Weights of a small mixture-of-experts language model, trained from scratch on English Wikipedia.
Size: width 192, vocabulary 2048, 65.8M parameters.
Training: a variant of SOAP for the experts, 564M tokens.
Below are experts of layer 4 (counted from 0) of a mixture-of-experts language model. Rows are named router (the router's row for the expert), up (a neuron's input weights, with its number) and show model dimensions 144-191. Each number is 128 + 24 x the weight over its row's rms, rounded and kept within 0 to 255.
Before each expert's rows: a language model's description of what the expert responds to; "gets" lists some tokens that make up at least twice as much of what it gets as of all text. This comes from a sample of Wikipedia text that the model never trained on. Tokens count by the router's weight.

# expert 39
What it handles: Commas ending a word, especially between city and state (California, Berkeley; Portland, Oregon), plus semicolons, dashes, and table pipes.
gets: ",", " |", " and", "),", ";", " –"
router [152 115 147 122 126 122 119 128 141 201 112 151 169 129 173 103 123 116 138  92  91 113 120 131 107  83 106 111 116  92 162 144 114 142 144 162 160  89 134 165 137 129 148 138 159 136 130 123]
up2 [144 106  87 141 125 107 141 149 128 106 134 119 141 120 136 141  98 125 131 103 152 167 132 101 137 129 147 165 185 159 120 107  89  93 137 123 131 119 134 156 138 113  90 145 142 172 153 123]
up3 [120 151 116 129  92 141 172 157  86 158 131 118 142 126 136 102 181  96 167 126 125 104 138 139 155 136 128 107 152 112 114 144 130 157 109  93 154  75 149 124 134 138 110 126 136 117  82 138]
up4 [167 125  95 111  97 134  96 129 135 171 173 101 163 125 111 146 160 122 115 122 114 147 136  99  44 108 144 147 131 113 132 115 138 148 120 131  79 139 119 155 147 141 133 108 101 116 101 131]
up5 [114 136 115 155 126 149 162 150 143 186 121 109 168 133 137  97 163 128  80  75 123  97 157 163 126 130 150  98 101 134  90 136 143 143 132 138 115 114 169 160 120 110 136  88 153 131 138 139]
up6 [108 101  88 141 122 145 149 144 151 102 152 129 120 101 150 169 118 114 102 114 135 135 114 142 138 150 106 140 148  87  88 117 167 116 116 158 106 161 141 155 136 122 119  84 107  81 159 139]
up7 [ 92 169 117 144 178 164  92 116 170 128 156 121 108 125 145 110 127 122 149  94  85 143  88 155 120 124 141 143 125 118 118 146 177 123  98 115 152 140 101 135 133 152 168  78 115 141 153  92]
up8 [190 120 137 131 150 113  79 120 142 135 119 125 137  98  81 149  98 111 153 121  96 141  98 155 147 129 114 128 138 118 129 127 144 161  80  78 113 148 105 149 160 125 116  85 143 107 131 157]
up9 [159 154 112 140 165  95 103 104 161  91 118 116 131 144 123 126  79 138 136 128 105 141  80 107 161 147  86 141 173 154 129 135 113 116 125 109 144 140 180 110 115  78 103 105  98 118 118 132]
up10 [127 122 154  79 123 121 135 154 176  85 112 138  85 144 160 116 124 112 162 146 141 150 119 135 100 119 126  93 118 141 148  95 138  90 152  97 166 178 127 130 176 101 151 117 155 113 127 143]
up11 [134 172 125 110 141 102 118 105 145 135 141 159 123 121 108 155 125 135 101 112 107 133  97 111 127 112 134 111 120 103 166 141 112 116 123 167 138  75 153 123 125 109  93 107 159 110 175 106]
up12 [111 118 114 143 153 123 127  98 141 131  84 120 123 119 102 111 123 108 103 135  67 153 114 102 107 110 134 126 130 114 137 129 170 133 132 143 115 171 186 147 120 139  90 156 147 101 149 137]
up13 [118 121 130 137  92 121 127 113 109 112 110 134  97 117 108 130 151 112 118 132 176 143 132  93 161 110 123 131 147 146 170 110 135 132 104 129 128  80 125 125 135 121 101 137 159 103  96 158]

# expert 43
What it handles: List-starting dashes at line beginnings, score and range dashes, table pipes, and heading signs like == and ===, in infobox-style text.
gets: "-", "|", "===", "==", " -", "–"
router [ 93 154  97 136 115 145 112 129 150 148 121 149 146  89 112 153 112 133 159 139 125 173 136 116 139  97 156 179 142 171 135 100 113 135 131 162 133  69 151 124 131 124 163 115  95 159  95 113]
up2 [121 121 120 131 132 124 142 143 128 136 110 162 155 120 164 112  94 158 145 156 119 146 148 138 149 150 141  79  69 108 111 141 140 109 124 182 129 121 142 169 145 160 125 152 149 150 106 151]
up3 [139 119 102 105 157 128 115 146 134 106 148 123 142 113 160 100 102 162  95 163 105 120 156 121 126 102  74 145 151 123 112 156 111 122 143 126 130 156 105 168 163 162  87 135 109 125 133 129]
up4 [153 115 146 137 109 144 100 113 127 144 137 126 102 133 110 110 114  99 124 137 137 143  86 111 157  91  96 153  91 133 142  99 105 142 100 110 122 122 142 117 148 103 125 113 177  89 143 155]
up5 [123 135 123 170 162 142 105 129 168  92 123 167 167 179 145 124 139 112 121 114 176 146 122 132 134 148 128 160 129 165 109 142 143 120 162 163 129 117 101 118 120 164 133 180 123 142 147 149]
up6 [152 121 111 120 180 135 101 152 110 114 135 103 111  82 123 108 147  72  88 132 148 122 123 158 132 124 103 113 141 129 105 108 112 145 116 100 129 133 156 166 147 123 152 157 110 161  97 108]
up7 [164 150  84 110 154 150 140 124 112 135 166 141 148 116 133 153 100 137 168 164 131 131 174 114 106 129 134 130 125 152  95  97 150 143 173 133  83 151  94 113 127 140 152 108 171 112 115 127]
up8 [140 140 156  90 119 128  91 162 102 124 117 151 130 130  98 115 118 132 160  93 159 152 101 129 148 113 111 112 147 117 159 136  77 120 107  62 114 114 111 132 109 147 119  94 141 110 150 158]
up9 [154 139 117 128 128  91 131 148 121  77  95 128 114 148 129  84 175 154 137 154 157  95 108 126 133 125 138 107  96 129 103 117  94 128 113 129 154 156 136 111 134 126 150 127 134 151 113 112]
up10 [120 145 127 102  91 116 112 112 133 155 153 177 148 123 142 147 148 108 126 134 150 154 121 106 169 126 125 136 102 139  93 125 148  89 131 125 133 154 137 151 116 172  99  98 138  82 136 139]
up11 [137 148  97 137  88 163 120 101 148 117 158 174 112  88 128  84 112 137 135 119  83 158 174 104 136 117 129 164 137 149 127 143 100 122 155 152 143 131 160 143  84 172 128 141 132 127  94  80]
up12 [108 122 109 165 113 123 133 137 192 136 157 125 113 135 143  75 131 125 135 113  97 124 111 134 118 132 124 142 139 122  88  89 103 126 110 111 133 132 116 125 139 151 169 127 101 124 127 144]
up13 [113 125 156  75 120 117 102 127 155 136 141 180 127 145 134 113 153 120 147 101 143 105 102 110 160 121 147 120 103 115 134  92 103  70 140 157 134 152 118 121 115  94 119 133 140 137 119 136]

# expert 44
What it handles: Word pieces following f or ab, especially est in festival, plus ind in find, le in able, and ent, ect, reat.
gets: "est", "ect", "ent", "act", "reat", " other"
router [102 136 132 124 102 152  84 120 136 145 103 119 158 131 153 142 184  77 120 132 132 155  97 110 109  72 129 130 154 128 117 113  89 141 132 104 106 188  98  99  98 138 118 108 136 102 128 123]
up2 [105 128 121 132 139 152 113  97 166 162 107 132 142 134 115 102 157 141 112 140 156  97  63 138 121 116 129 132 155 114 106 117 109 140 100  64 121  95 140 141 130 146 101 120 160  88 107 141]
up3 [121 150 141 104 104 128 158  93 149 147 153 123 152 133 124 104 108 142 142 122 102 127 148 104 113 108 143 174 130 129 170 113 116 190  93 146 172 115 109 112  85 133 109 117 126 138  95 137]
up4 [139 123  84 125 159  89 140 110 117  92  96 142 142 117  92 119 156 132 100 153 126 104 162 149 131 124 132  83 152 131 124 111 115 143 132 108 105 141 109 137 137 170 131 125 180 144 108 127]
up5 [122 163 113 109 111 131 102 136 137 108 109 136 131 159  87 131 130 106  95 153 103 148 142  97 124 139 119 120 106 141 126 138 148 127 136 118 127  99  82 129 101 102 109 103 136 118 124 128]
up6 [165 127 138 103 161 121 155 132  91 152 147 163 133 153 125 132 112 160 115 136 102 106 142 105 112 108  98 116  93 108 103 162 110 156 113 150 128 107 130 111 140 160 128 142 144 130 129 153]
up7 [169 149 154 154 138  72 161 113 119 176 154 174 113 126 110 150 162 152  99 151 114 151 121 138 130 160 127 146 108 106 133 110 127 163 168 101 117 119 108 129 123  96 162 141 119 128 117 133]
up8 [153 121 175 129 106 124  93 156  88 155 103 120 177 124 125 143 125 105  88 137  99  99 126 150 126 154 195 140 116 127 121 146 134 123 117 158 168 122 133  84 143 160 151 102 150 124 138 104]
up9 [153 116 118 136 149 153  81 126 154 127  85 152 134 136 137 131 136 112  96  74 118 118 120 119 119 159 175 128  73  98 109 130 125 158 123 168 154 124 102  86 158 169 100  85 129 105 133 126]
up10 [114 116 145 139 112 111 142 122 168 104 118 138 121 132 132 103 102 123 132 132 135 142 125 123 163 150  78 149 122  97 143 120 138 101 106 132 130 144 139  80 107 138 122 181  84 134 172 106]
up11 [146 133 123 130 107 153 136 115 168 148 115 127 152 132  94 137 116 113 102 137 190 111 120 119 104 106 136 129 118 140 185 123 136 156 107 119 150 135 171 125 115 120 109 137 127  93 145  92]
up12 [ 80 121 157 103 113 136 126  90 107 109 127 111 147 192 156  94 135 122 135 126 148 136 126 100 172 125 123 176 101 104  78 172 122 112 152 108 145  97 129 116 150 133  94 135 157 149 152 133]
up13 [138 136 135 182 151 101 139 174 161 142  63 135 127 157 165  98 136 162 126 148 121 155 107  95 136 125  96 124 136 138 114 114 151 114 186 125 140 165 189 169 137 170 117  88 132 109  65 121]

# expert 41
What it handles: Decade-and-year digit pieces that follow a leading 1 or 2 inside years, like 1-95-5, 1-96-3 and 2-009, often in parentheses in filmographies and lists.
gets: "98", "97", "96", "95", "9", "94"
router [158 112 154 142 168 152 126 127 129 120 105 138 150 165  81 118 112  63 147 148 140 118  99 142 123 127 114 151 137 131 156 108 123 120 100 114 109  79 105 146 129 112 165 119 138 106 165  99]
up2 [132 114 169 118 125 141 107 164 109 117 136 127 128 102 136 138  97 138 138 105 127 129 146 143 162 173 138  96 182 128 111 143 143 105 127 153 114 124 105 125 117 160 116 142 154  91  81  93]
up3 [151 149 137 116 106 163 109 103 114 123 136 156 172 161 111 149 136 110 112  89 147 126 157 127 118 129 114 129  98  69  98 144  90 119  86 149  98 109 155 102  87  94 117 137 166 139 144 110]
up4 [128 134  83 107 126 120  93 100 114 180 105 138 117 118  70 129 125 156 100 113 119 103 116 148 128 168 134 130 133 164  89 109 168  96 151 123 121  86 133  81 150 139 149 131 132 129 148 131]
up5 [161 127  80 121 122 124  91 137 141 119 125 180 105 162 142 111 133 126 128 153  73 165 131  86 135 124 143  92 162 118 127 131 121  83  95 125 107 139 113  97 142 150 133 150 123 160 150 128]
up6 [162 145 112 153 157 148 160 190 153 137 105 124 156 186  96  99 145 127 125 139 106 153 106 136 108 107 146 125 125 137 110 119 127 124  92  98 139 120 108 139 137 157 145 186 141 131 116 128]
up7 [115 117 147 107 136 103 132 146 130 129 132 122 137 132 110 113 147 137 129  84 124 132 117 107 112 147 133 128 108  75 107 162  92 104  97 135 130 143  77 174 161 114 124 107 156 138 111 144]
up8 [121 125 111 146 135 112 154 155 164 139 125  78 125 115 124  94 122 145 139 157 119 132 155 143 159 104 152 106 138 111 149 119 133 140  98 104 116 114 172 129 141 192 111 100 127 115 136 139]
up9 [140 102 129 125  95 112  98 101 161  89 147 126 135 113 143 113 154 130 134 154 137 158 156 128 127 154  94 120 152  96 143  98 151 131 161 107 105 134 105 172 100  96 129 109 161 134 131 117]
up10 [162 117 103 162 152 149 102 185 175  97  92 140 152 106 120 153 129  93 122 130 101  83 125  99 128 158 121 149 125 146  85 129 145 117 122 113 182 132 105 153 130 126 147 134 147 122 158 134]
up11 [181  99 130 128 149 111 137 128 143 129 143 109 133 114  63 150 136  83 145 124 108 127 133  89 158 125 131 140 115 146 115 109 103 113  63 159 111 151 107 143  95 137 130 139 184 109 143 123]
up12 [133 146 145 130 129 172 157  90 108 150 182 144 134 114  96 158 120 174 130 162  97 102 127 152 108 134 134 151 119 119  85 180 150 128 131 116 121  87 149 104 109 111 136 113 134 164 103 174]
up13 [104  85 129 136 120 157 133 128 139 117 147 157 115 131 140 122 142 138 186 132 154 150 145 130 110 116 126 113 148 129 177 161 136 148 113 122 182 116 165  86 123  85  87 115 113 127 159 148]

# expert 47
What it handles: Commas, semicolons, table bars, closing parentheses and "and" that separate items in lists, infobox genre lines and tables, e.g. Pop; baroque pop; indie rock.
gets: ",", ";", " |", " and", ")", "),"
router [168 124 109 111 113 153 147 140 111 176 121 150 150 123 164 123  87 116 150 109  79 130 135 139 130 159 124 117 118 147 115 120 134 115 128 151 139 117 136 177 164 133 115 136 126 103 144 123]
up2 [130 114 149 106 120 140 151 179 181 112 128 123  95 115 179 120 148  74 112 120 106 126 145 129 123  88 123 154 148  94 117 129 127 138 106 117 158 119 109  77  75 105  90 142 164 138 110 107]
up3 [152  88 128 112 155 104 124  99 136 136 161 141 122 137 111  66  56 135 146 129 146  92 146 104 123 104 113 178 130 148 137 106 116 131 119 165 149 141  92  96  97 146  89 121 115 105 132 145]
up4 [ 83  83 111 108 175 114 148 120 147 124 161 150 131 106 123 137 131 119 144 132 137 121 144 100 128 151 125 117 160 139 147 114 167 126 109  93 116 149 132 117 148 143 106 114 133  65 149 164]
up5 [132 112 139 128 119  99 122 121 129 172  81 128 163 121  91 136 161 160 129 138 115 139  73 129 114 115 169 138  92 157 107 137 124 107 128 116 123 126 127 108 148 102 154 116 137 109 124 145]
up6 [107 152  89 129 118 159 157 125 123 132  89 116 146 100 116  79 120 128 111 123  90 120 100 142 133 149 167 102 145  89 155 143 114 137 109  87 107 146 120  99 149 132 116 105  89 116 157 143]
up7 [126 128 134 148 155 125 139 124 122 102 127 148 149 137  86 167 103 140 110 117 104 112 163 104 110  99 158 131 112 157 115 102 113 136 126 127 128 120 116 150  68 136 114 139 148 170 143 105]
up8 [104  96  98 111 166 154 114 138 161  78 135 114 136 130 123 125 139 105 125 114  92 146 126 176 120 139 103 137 144 129 107 137 204 133 124 131 146 138 147 108 129 158 134  96  98 136 160 126]
up9 [133  88 126 137 130 132 128 131 120  95 141 162 119 124 123 112 126 118 149 162 147 151 160 123 121 108 167 137 124 148 134 179  62 135 129 127  72 119 128 107 105 165  99 111 136 131 132 161]
up10 [ 97 167 152 157 125  99 109 159 116 132 110 110 102 113  97 145 125 135 118 157 105 101 183 116 184 123 161 102 116 110 105  89 128 147 104 152  86 136 131 113 139 163 138 115 151 108 107 110]
up11 [117 155 137 114  97 120 128 150 122 148 171 173 137 139 134  86  99 152 172 112 124 114 138 117 111 117 114 155 127 115 140 158 118 112 111 131 139 123 112  91 194  96 137 125 147 117 111 132]
up12 [147 155 115 127 149 101 140 144 118  91 107 118 134 100 148 103 140 125 155 126 171 123 154 183 159 133 164 127 173 140 132 132 122 136 136  97 111 164 134 146 128 145 132 157 115 145 142 133]
up13 [111 159 125 106 125 132 137 169 148  90 129 168 129 123 154 154 158 122 128 123 112 117 140 163 139  94 110 125 125 154 123 125 166 121  95 132 181 103 169 123 157 136 101 150 116 101 135 182]

# expert 37
What it handles: Suffix pieces ending words, such as -ion, -ation, -ical, -ington, -ia, as in portion, collide, Place, Armenia, Bermuda.
gets: "ion", "ation", "ia", "ian", "ical", "is"
router [143 137 110 130 121 131 139 119 107  97 152 141 144 134 140 149 143 144 130 140 109  75 174 111 113  95 110 142  88 107 106 155 143 117  96 134 124 141 136 144 105 146 126 128 125 157 108 111]
up2 [121 139 145 104 162 139 143 158 150 174 143 151 127 145 143 141  86 129 128 163 129 108 142  82 131 148 118 121 125 147  89  78 145 123 125 152 163 156 131 143 118 116 121 127 117 143 153 171]
up3 [110 127 153 126 140 100 172 139 134 107 116 113 165 137 132 119  92 103 107 141 125 138 131 125 120 126  91 123 139 106 124 155 115 121 178 120 138 109 141 133  96 103 114  97 151 120 139 163]
up4 [104 140 146 148  82 154 100 111 137 117 176 157 126 102 147 138 164 146 152 122 147 139 116 167 124 130 143 128 108 102 141 152 180 104 136 152 158 140 148 125 118 110 108 132  98 149 139 116]
up5 [101 162 137  95 103 136 112 108 144 129 201 118 112 171 128  85 125 154  90 123 151 116 140 139 140 103 109 109  99 143 119 131 111 154 115 152 104 116 153 142  98 161 123 140  88  83 129 106]
up6 [128 143 130 145 129 120  65 127 150 133 153 124 143 120 141 166 135 172  96 148 135 124 103 155 167  72 152 157  31 128 104 125 133 134 106 104 179 154 130 144 108 110 123 147 134 108 115 105]
up7 [ 65 133 129 105  93 151  94  98 161 110 170 164 148 142 165 140 145 114 123 140 122 124 118 139 115 106 123  83 119 102 133 159 143 119 129 138 153 199 174 128 122 117 124 118 166 145 141 133]
up8 [131 147 123 138 121 139 116  93 115 155 160 129 149 124 125 174 110 132 149 129 125 124  85 149 135 105 119 159 127 162 168 133 122 125 123 121 118 123 129 141 151 176 144  91 101 166 129 119]
up9 [125 115 175 156 129 106 118 107 176 124 124 137 118 157  92 155 162 172  81 170 149 112 124 115 151 151 154 128  98 128 123 145 130 115  98 121 142 118 128 119  89  90 100  96 153  97  78  96]
up10 [115 121 165  78 182 100 114 123 133 102 100 178 146 156 132 124 132 131 128 136  82 134 116 137 145 114 160 143 118 141 108 123 153 122 143  80 110 126  97 129 164 127 121  94 104 117 149 130]
up11 [146 126 112 108 162 101 125  96 140 111 132 114 175 108 118 131 115 129 140 130 106 136 141 118 130 130 113 135 143 161 151  82 101 140 132 141 105  87 112  86  92 112 130 202 129 108 139 149]
up12 [115 164 141 121 130 100 163 107 127 127 172  93 136 102 116 154 122 131 105  85 109 123 145 150 126 166 147 120 136 105 120 123 130 113 155 135 162 151 156  76 115 139  80 117 149 163 108 108]
up13 [121 141 145  83 124 119 138 128 134 107 128 149 149 145 136 110 138 106 153 144 168 134 102 107 130 126  75 136 108 126 144 125 132 123 105 156 118 115 134 124 114 115 117  97 173 126 149 137]

# expert 57
What it handles: Opening quotation marks and symbols before titles or quotes, like "St..., “Winter, arrows, $, brackets, and first letters of names in tables.
gets: " \"", " ", "\n\n", " '", "-", " ("
router [125 126  93 148 143 149 115 148 108 144 108 143 150  82 177 104 114  79 130 156 142 151 150  79 124 137 132 134 141 108  99 108 152 105  85 131 114 108 123 162 162 168 121  77 107 143 165 161]
up2 [128 166  66 126 121 113 175 116 138 127 139 108 103 147 108 129 116 100 103 145 137 139 115 145 113 110 121 118 126 118 102 141 123 169 103 114  94 125 134 130 133 132 178 110 141 100 157 118]
up3 [140 153 143 140 126 142 116 160 121 114 144 162 136 185 125  78 125  73 119 115 115 152  77 136 137 163  90 137 134 132 110 128  77 102 142 123 128 168 107 137 127 113 143 113  90 128 125 160]
up4 [124 112 118  98 112  91 108 137 161 158 134 134 137 140  99 109 138 157  82  93 144 119 169 135 151 156  86  98 144 111 169 112  99 125 148 155 106 178 128 103 145 133 118  87 120 104 164 144]
up5 [175 147 145  94 137 148 140 130  99 120 130 142 143 139 118 109 109  92 113 167  99 169  95 138  76 116 114 117 107 117 151 102  73  89 116 120 102 134  53 140 127 176  73 142 118 133 126  96]
up6 [157 119 134 114 125 125  89 158 168 130 170  83 101 135 158 106 119 117 127 130 107 121  96 121 131 141 137 160 124 151 137 142 114 150 134 131 109 131 138 164 146 130 104 128  94  92 148 109]
up7 [111 111 140 118 137  90 143 128 145 113 127 185 118 128 143 145 159 152 120 103 144 175 129 137  78 104 137 125 159 124 100 124  98 119 155 136 136 119 134 121 154 116 131 100 120 101 127 138]
up8 [129 106  89  99 112 143 105 119 133 130 144 139  93 104 103 107 119 102 158 121 125 121 158 129 109 127 158 137 157 137 141 111 156 128 110 121 117 123 105 128 119 146  92 132 120  82  99 179]
up9 [103 140 176 132 148 149 149 118  91 114  92 138 142 136 152 143 122 116 149 109 116  79 117 110 130 125 129 102 127 155  83 129 161  67 129 136 114 117 125 109 115 108 158 108 147 116 159 143]
up10 [150 131  97  90 129 123  97 147 113 165 120 131 132 121 123 144 111 109 109 128 181 129 111  80 122 154 129 127 120 142 107 124 136 111 143 121 146 149 129 101  68 142 142 160 104 133 162 116]
up11 [ 71 111  82 144  99 107 119 112 132 114 111 117 125 125 142 144 101 166  81 115 114 124 123 137 113  90  99 103 144 145 119 148 133 127 128 131 124 127 145 103 139 131 136 114 157 114 127 131]
up12 [139 131 141 125 114 118 157 162 126 120 182 147 151 112 129 137 114 106 131 106  84 154 127 158 139 150 127 143  86 102  73 113  89 122 135 129 145 107 126  82 158 154 140 128 124  77 151 104]
up13 [147 137 119 162 123 162 150 120 145 147 174 141 150 141 131 137 145 115 147  78 112 157 165 117 102 124 162 138 122  94 134 147 108 126 110 102 127 134 124 136 143 152 120 135  65  95 112  76]

# expert 61
What it handles: Commas after dates such as On January 13, sentence-ending periods, line breaks, and clause conjunctions like when, while, where, because.
gets: ",", ".", "\n", "\n\n", " that", " when"
router [149 126 124 165 180 127 153 121 146 159 110 133 138 156 126  97 105 131 127 134 115 126 122 125 131  70  98 109 110 152 166 169 142 156 129 143 142  91 112 129 110 107 138 128 128  77 159 153]
up2 [147 128 149 124 109 110 105 135  56 153 130 174 112 117 114 147 121 129 127 141 158  94 125  80 123 128 106 105 144 106 109 128 162 153 130 110 101 150 133 104 160 148 128 114 143 147 116 137]
up3 [ 96 113 108 137  99 129 138 114 103 135 159  91 111 138 101 142 114 126 145  75 157 109  84  95 107 133 135 141 175 106 142 129 112 150 119 146 181 150 143 113 144  98  75 130 125 154 133 131]
up4 [101 135 144 121 120 109  94 136  99 132 119  85 145 122  96 116 145  93 134 106 162 154 160 156 110 111 106 161 104 129  70 129 154 125 133 141 101 132 140 128 106 143 140 116 170 150 149 163]
up5 [115 126 146 152 140 142 152 144 134 131 135 128 156 125 193 121 143 109 120 136 109 119 186 141 105 131 120  74 131 129 117 117 127 152 119 127 137 132 125  93 136 167 104 121 146 122 143 150]
up6 [108 128 153 114 130 134 166 173 155 128 147 109 143 131 100 125  97 110 157 108 167 130 143 159 137 141  98 124 132 125 128 127 149 107 155 142 148 125 131 134 118 142 121 104 123 114 100 173]
up7 [165 124 120 129 156 115 159 148 137 133 136 147 114 109 146 119 136 126 169 129 140  82 154 122 159  92 119 163 111  86 116  79 122 148  86 103  97 166 150 126  96 176 146 121 120 128 141 152]
up8 [128 124 139 143 103 164 143 168  84 127 127  93  85 131 124 134 138 130 148 127 120 160 111 139 136 135 121 137 129 139 137 159 149 102 103 123 144 116  70 119 144 117 127 159 126 123 154 144]
up9 [117 150  94 147 135  96 125 125 124  99 157 106 126 117 141 126 111 131 139 105 117 123 148  97  86  89 120 133 153 150 144 131 150 136 108 135 146  90 180 137 127 125 141 133 164 121 102 105]
up10 [ 91 164  95 136  88 115 162 141 126 149 154 139 129 159 111 102 113 116  96 169 115 172  94  94 126 118 140 140 158 137 127 114 142 123 140 141 146 117 145 198 134 117 114  94 124 155 160 125]
up11 [107 137 149 110 153  91  85  96 113 145 185  97 168 135 140 135 150 127 122 117 100 173 103 104 142 157 146 166 112 160  86 140 129 134 115  77 130 106 134 127 154 135 141 151 108 111 134 140]
up12 [129 156 132 140 167 115 105 102 135  99 112 151 127 133 122 118 120 115 139 109 107 113 145 108 140  98 167 149 144 183 116 155 120 152 132 126 141 133 157 145 119  97 111 119 135 180 116 162]
up13 [159 140 131 136 168 117  73 129 132 118  96 142  79 157 125 125 128 109 114 141  99 118 156 184 144 114  62 134 105  82 128 160  95 100 107 106 105 146 139 119 181  96 149 109 127 111 118 108]

# expert 22
What it handles: Mostly and, plus &, or, but, then, who and table pipes joining items in lists or clauses; also the -ham of Fordham, -by of rugby.
gets: " and", " &", " or", ",", "ly", " but"
router [110 162  93 116 102 151 108 141 158 189 120 110 132 138 166 132 112 153 126 130 108 124  83 132 146 100  88 127 135  93 113 109 110 133  90 164 112 183 129 165 109 146 126 101 122 100 118 148]
up2 [126 145 102 123 155 118 114  98 127 117 110 166 130 150 124 121 129 167 168 153 143 133  97 131 145 167 145 164 102 141 120  92 139 128 124 114  68 116 125 105 146 166 109 117 136 106 152 132]
up3 [ 73 115 135  64 128 150 129 137  99 119  80 137 120 143 128  98 118 152 101 122  89  93 127 100 191 105 157 104 104 145 111  98 149 106 104 145  96 139 161 134 128  95 159 133 102 116 163 104]
up4 [109 174 180 137 148 112 128 138 149 158 145 133 125 139 140 115 129  95 118 120 154 129  86 123 144 106 119 169 109 104 116 137 109 148 115 144 118 150 136 148 119 141 141 167 109 156 130  89]
up5 [171 156 136 150 141 140 153 141 158 137 133  78 128  85 129 120  79 146 125 113 106 126 106 104 110 153 150 122 125 129 118 188 138 114 130 100 106 154 130 130 113 120  76 120 121 137 142 146]
up6 [123 126  92 168 150 135 153 141 127 155 203 144 121 127 107 100 164 147 146 163 154 174 123 140 124 130 125 121 138 163 112 130  80 125 152 145 172 128 155 162 107 126 116 146 144 140 104 131]
up7 [129 162 125  91 114  96 136 115 100 124 148 168 167 166  98 112 105 152 149 160 143 162 100  88 133 133 119 126 156 116 137 140  73 117 159 135 145 137 150  73 117 129 120 123 141  94 130 114]
up8 [128 123 135  75 165 134 160 120 171  78 172 131 130 143 134 141 142 117 104 107 111 120 113 144 161 135  93 133  99 116 132 100 125 148 135 124 129 154 114 133 157  98 108 118  93 149 120 152]
up9 [111 111 125 153  98 140  94 119 127 134 166 120 118  81 184 145 147 100  97 127 122 101 127  81 134  98 133 142 123 111 125 113 164 107 150 149 117  84 151 109 161 127 119 111 187  92 151 127]
up10 [121 125 107 124 129  99 104 144 183 115 173 185  78 136 123 139 172 128 140  76 130  85 110 136 103 107 109 147 151 162 143 140  86 119 139 131 133  81 122 116 131  88 163 142 107 134 115 115]
up11 [145 104 141  82 145  93 134 133 132 115 107 155 134 105 123 181 106 207 122  67 117 127 124 124 144 137 148  96 124 119 108 124 101 117 151 131 124  89 173 118  99 139 132 111 147 139 135 129]
up12 [160  92 109 152  92 127  95 168  96 146 105 127 110 122 130 131 138 118 136 117 140 156 124  97 152 152 102 137 143 116 118 108 125 108  88 121 136 132 156 123 150 137  95 115 150  95 101 115]
up13 [110 162 145 105 124 124 116 153 130 140 137 111 123 120 130 146 164 130  86 129 137 135 140 111 142 106 135 125 146 120 144 128 112 112  83 154 146 124 125 155 124 119 125 121 112  89  90 107]

# expert 21
What it handles: Word-internal pieces like it, et, ic, ap, ission inside words, as in Sol-it-ude, spl-it, ind-ic-ates, g-et, and writ, offic.
gets: "it", "et", "ic", "ap", "ot", "p"
router [ 93 144 165 124 118 125 120 150 150 134 132 141 125 141 139 141 149 148 126 139 142 105  96 118 137  80  95 115  95 156 109 117 164 112 149 160 120 174 132 116 129 118 133  88 121 138 145 160]
up2 [105 124 154 165 122 124 150 154  99 108 148  98 143 157 140 154 117 164 122 113 118 153 130 150 124 123 116 137 142 134 149 136 127 105 136 116 111 126 114 166 116 139 121 114 140 149 106 114]
up3 [144 141 120  92 154 158 151 141  78  79 128  96 127 165 130 137 124  95 107 131 152 120 119 115 122 142 109 127 131 125 103 130 169 117 157 174 120 130 128 140 144 160 127 120  75 113 135 115]
up4 [115  98 103 135 109 118  97 148 107 127 172 124 146 139 160 112 113 133 134 159 116 140 122 108 115 121 120 123 126 132  81 150 125 174 112  97 121  98 127 143 124 146  98 103 127 105 113  90]
up5 [146 148 158 135 172 128 135  87 133 181 102  99 133 139 105 149 103 127 130 111  87 125 140 129 131 169 124 146 148 157  69 179 141 131 147 158 111 108 126 105 103 107 152 138 134 108 151 116]
up6 [105 105 100 146 149 104 118 137 116 123 165 151 151 176 122 151 133  95 127 142  92  93 136 125 126 150 107  99 144 147 134 107 115 116 109 147 113 145 163 145 113 179 111 160 109 134  97 121]
up7 [120 100 146 124 150 131 104 141  95 123 116 154 128 121  90 135 125 150 106 135 128 123  96 121  99 142  93 120 141 147 114 127 116 173  99 127 123 152 143 139 152 137  94 132 141 110 108 109]
up8 [109 175 121 124 130 117 142 136 152  90 135 111 142 121 120 124 150 132 120 112 136 149 121 140 137 131 110 122 120  78 123 135 171 111 140 107 190 104  90 160 136 126 163 103 172 149 141 118]
up9 [137 109 120 141 146 106 114 133 111 151 172  99 122 123  97 123 139 157 112 149 120  67 122 123 124  88 162 108  94 159 103 103 126 122 145 125 118 131 118 125 109 138 153  98 138  76 152 133]
up10 [114 142 101 124 123 135 129 146 186 145 119 143 163 116 101 109 132 136 115 143 141 121  99 129 141 136 125  88 162 149 110  98 151 120 156 124 109 125 163  82 107 116 161 145 146 114 131 186]
up11 [103 134 142 148  94 128 118  85 117 101 103 104  86 100 118 113 115 164 149 126  53 156 135 126 145 121  91 130  87 133 128 130 116 146 133 120 123 143 166 137 141 152 126 131 125 135 164 116]
up12 [146 159 143 108  86 163 141 101 145 125 178 135 107 158 101 107 159 140  84  71 131  79 157  91 141 158 121 120 113 134 138 158 132 106 133 131  89 152 118 159 109 139 103 115 121 146 131 103]
up13 [113 128  96 150 136 133 196 124 162  73 156  96  97 139 141 106 122 184 143  93 139  99 146 176 137 149 132 142 103 117 105 119 137  99 141 111 112 108 100 132 105 125 131 108 107  99 125 129]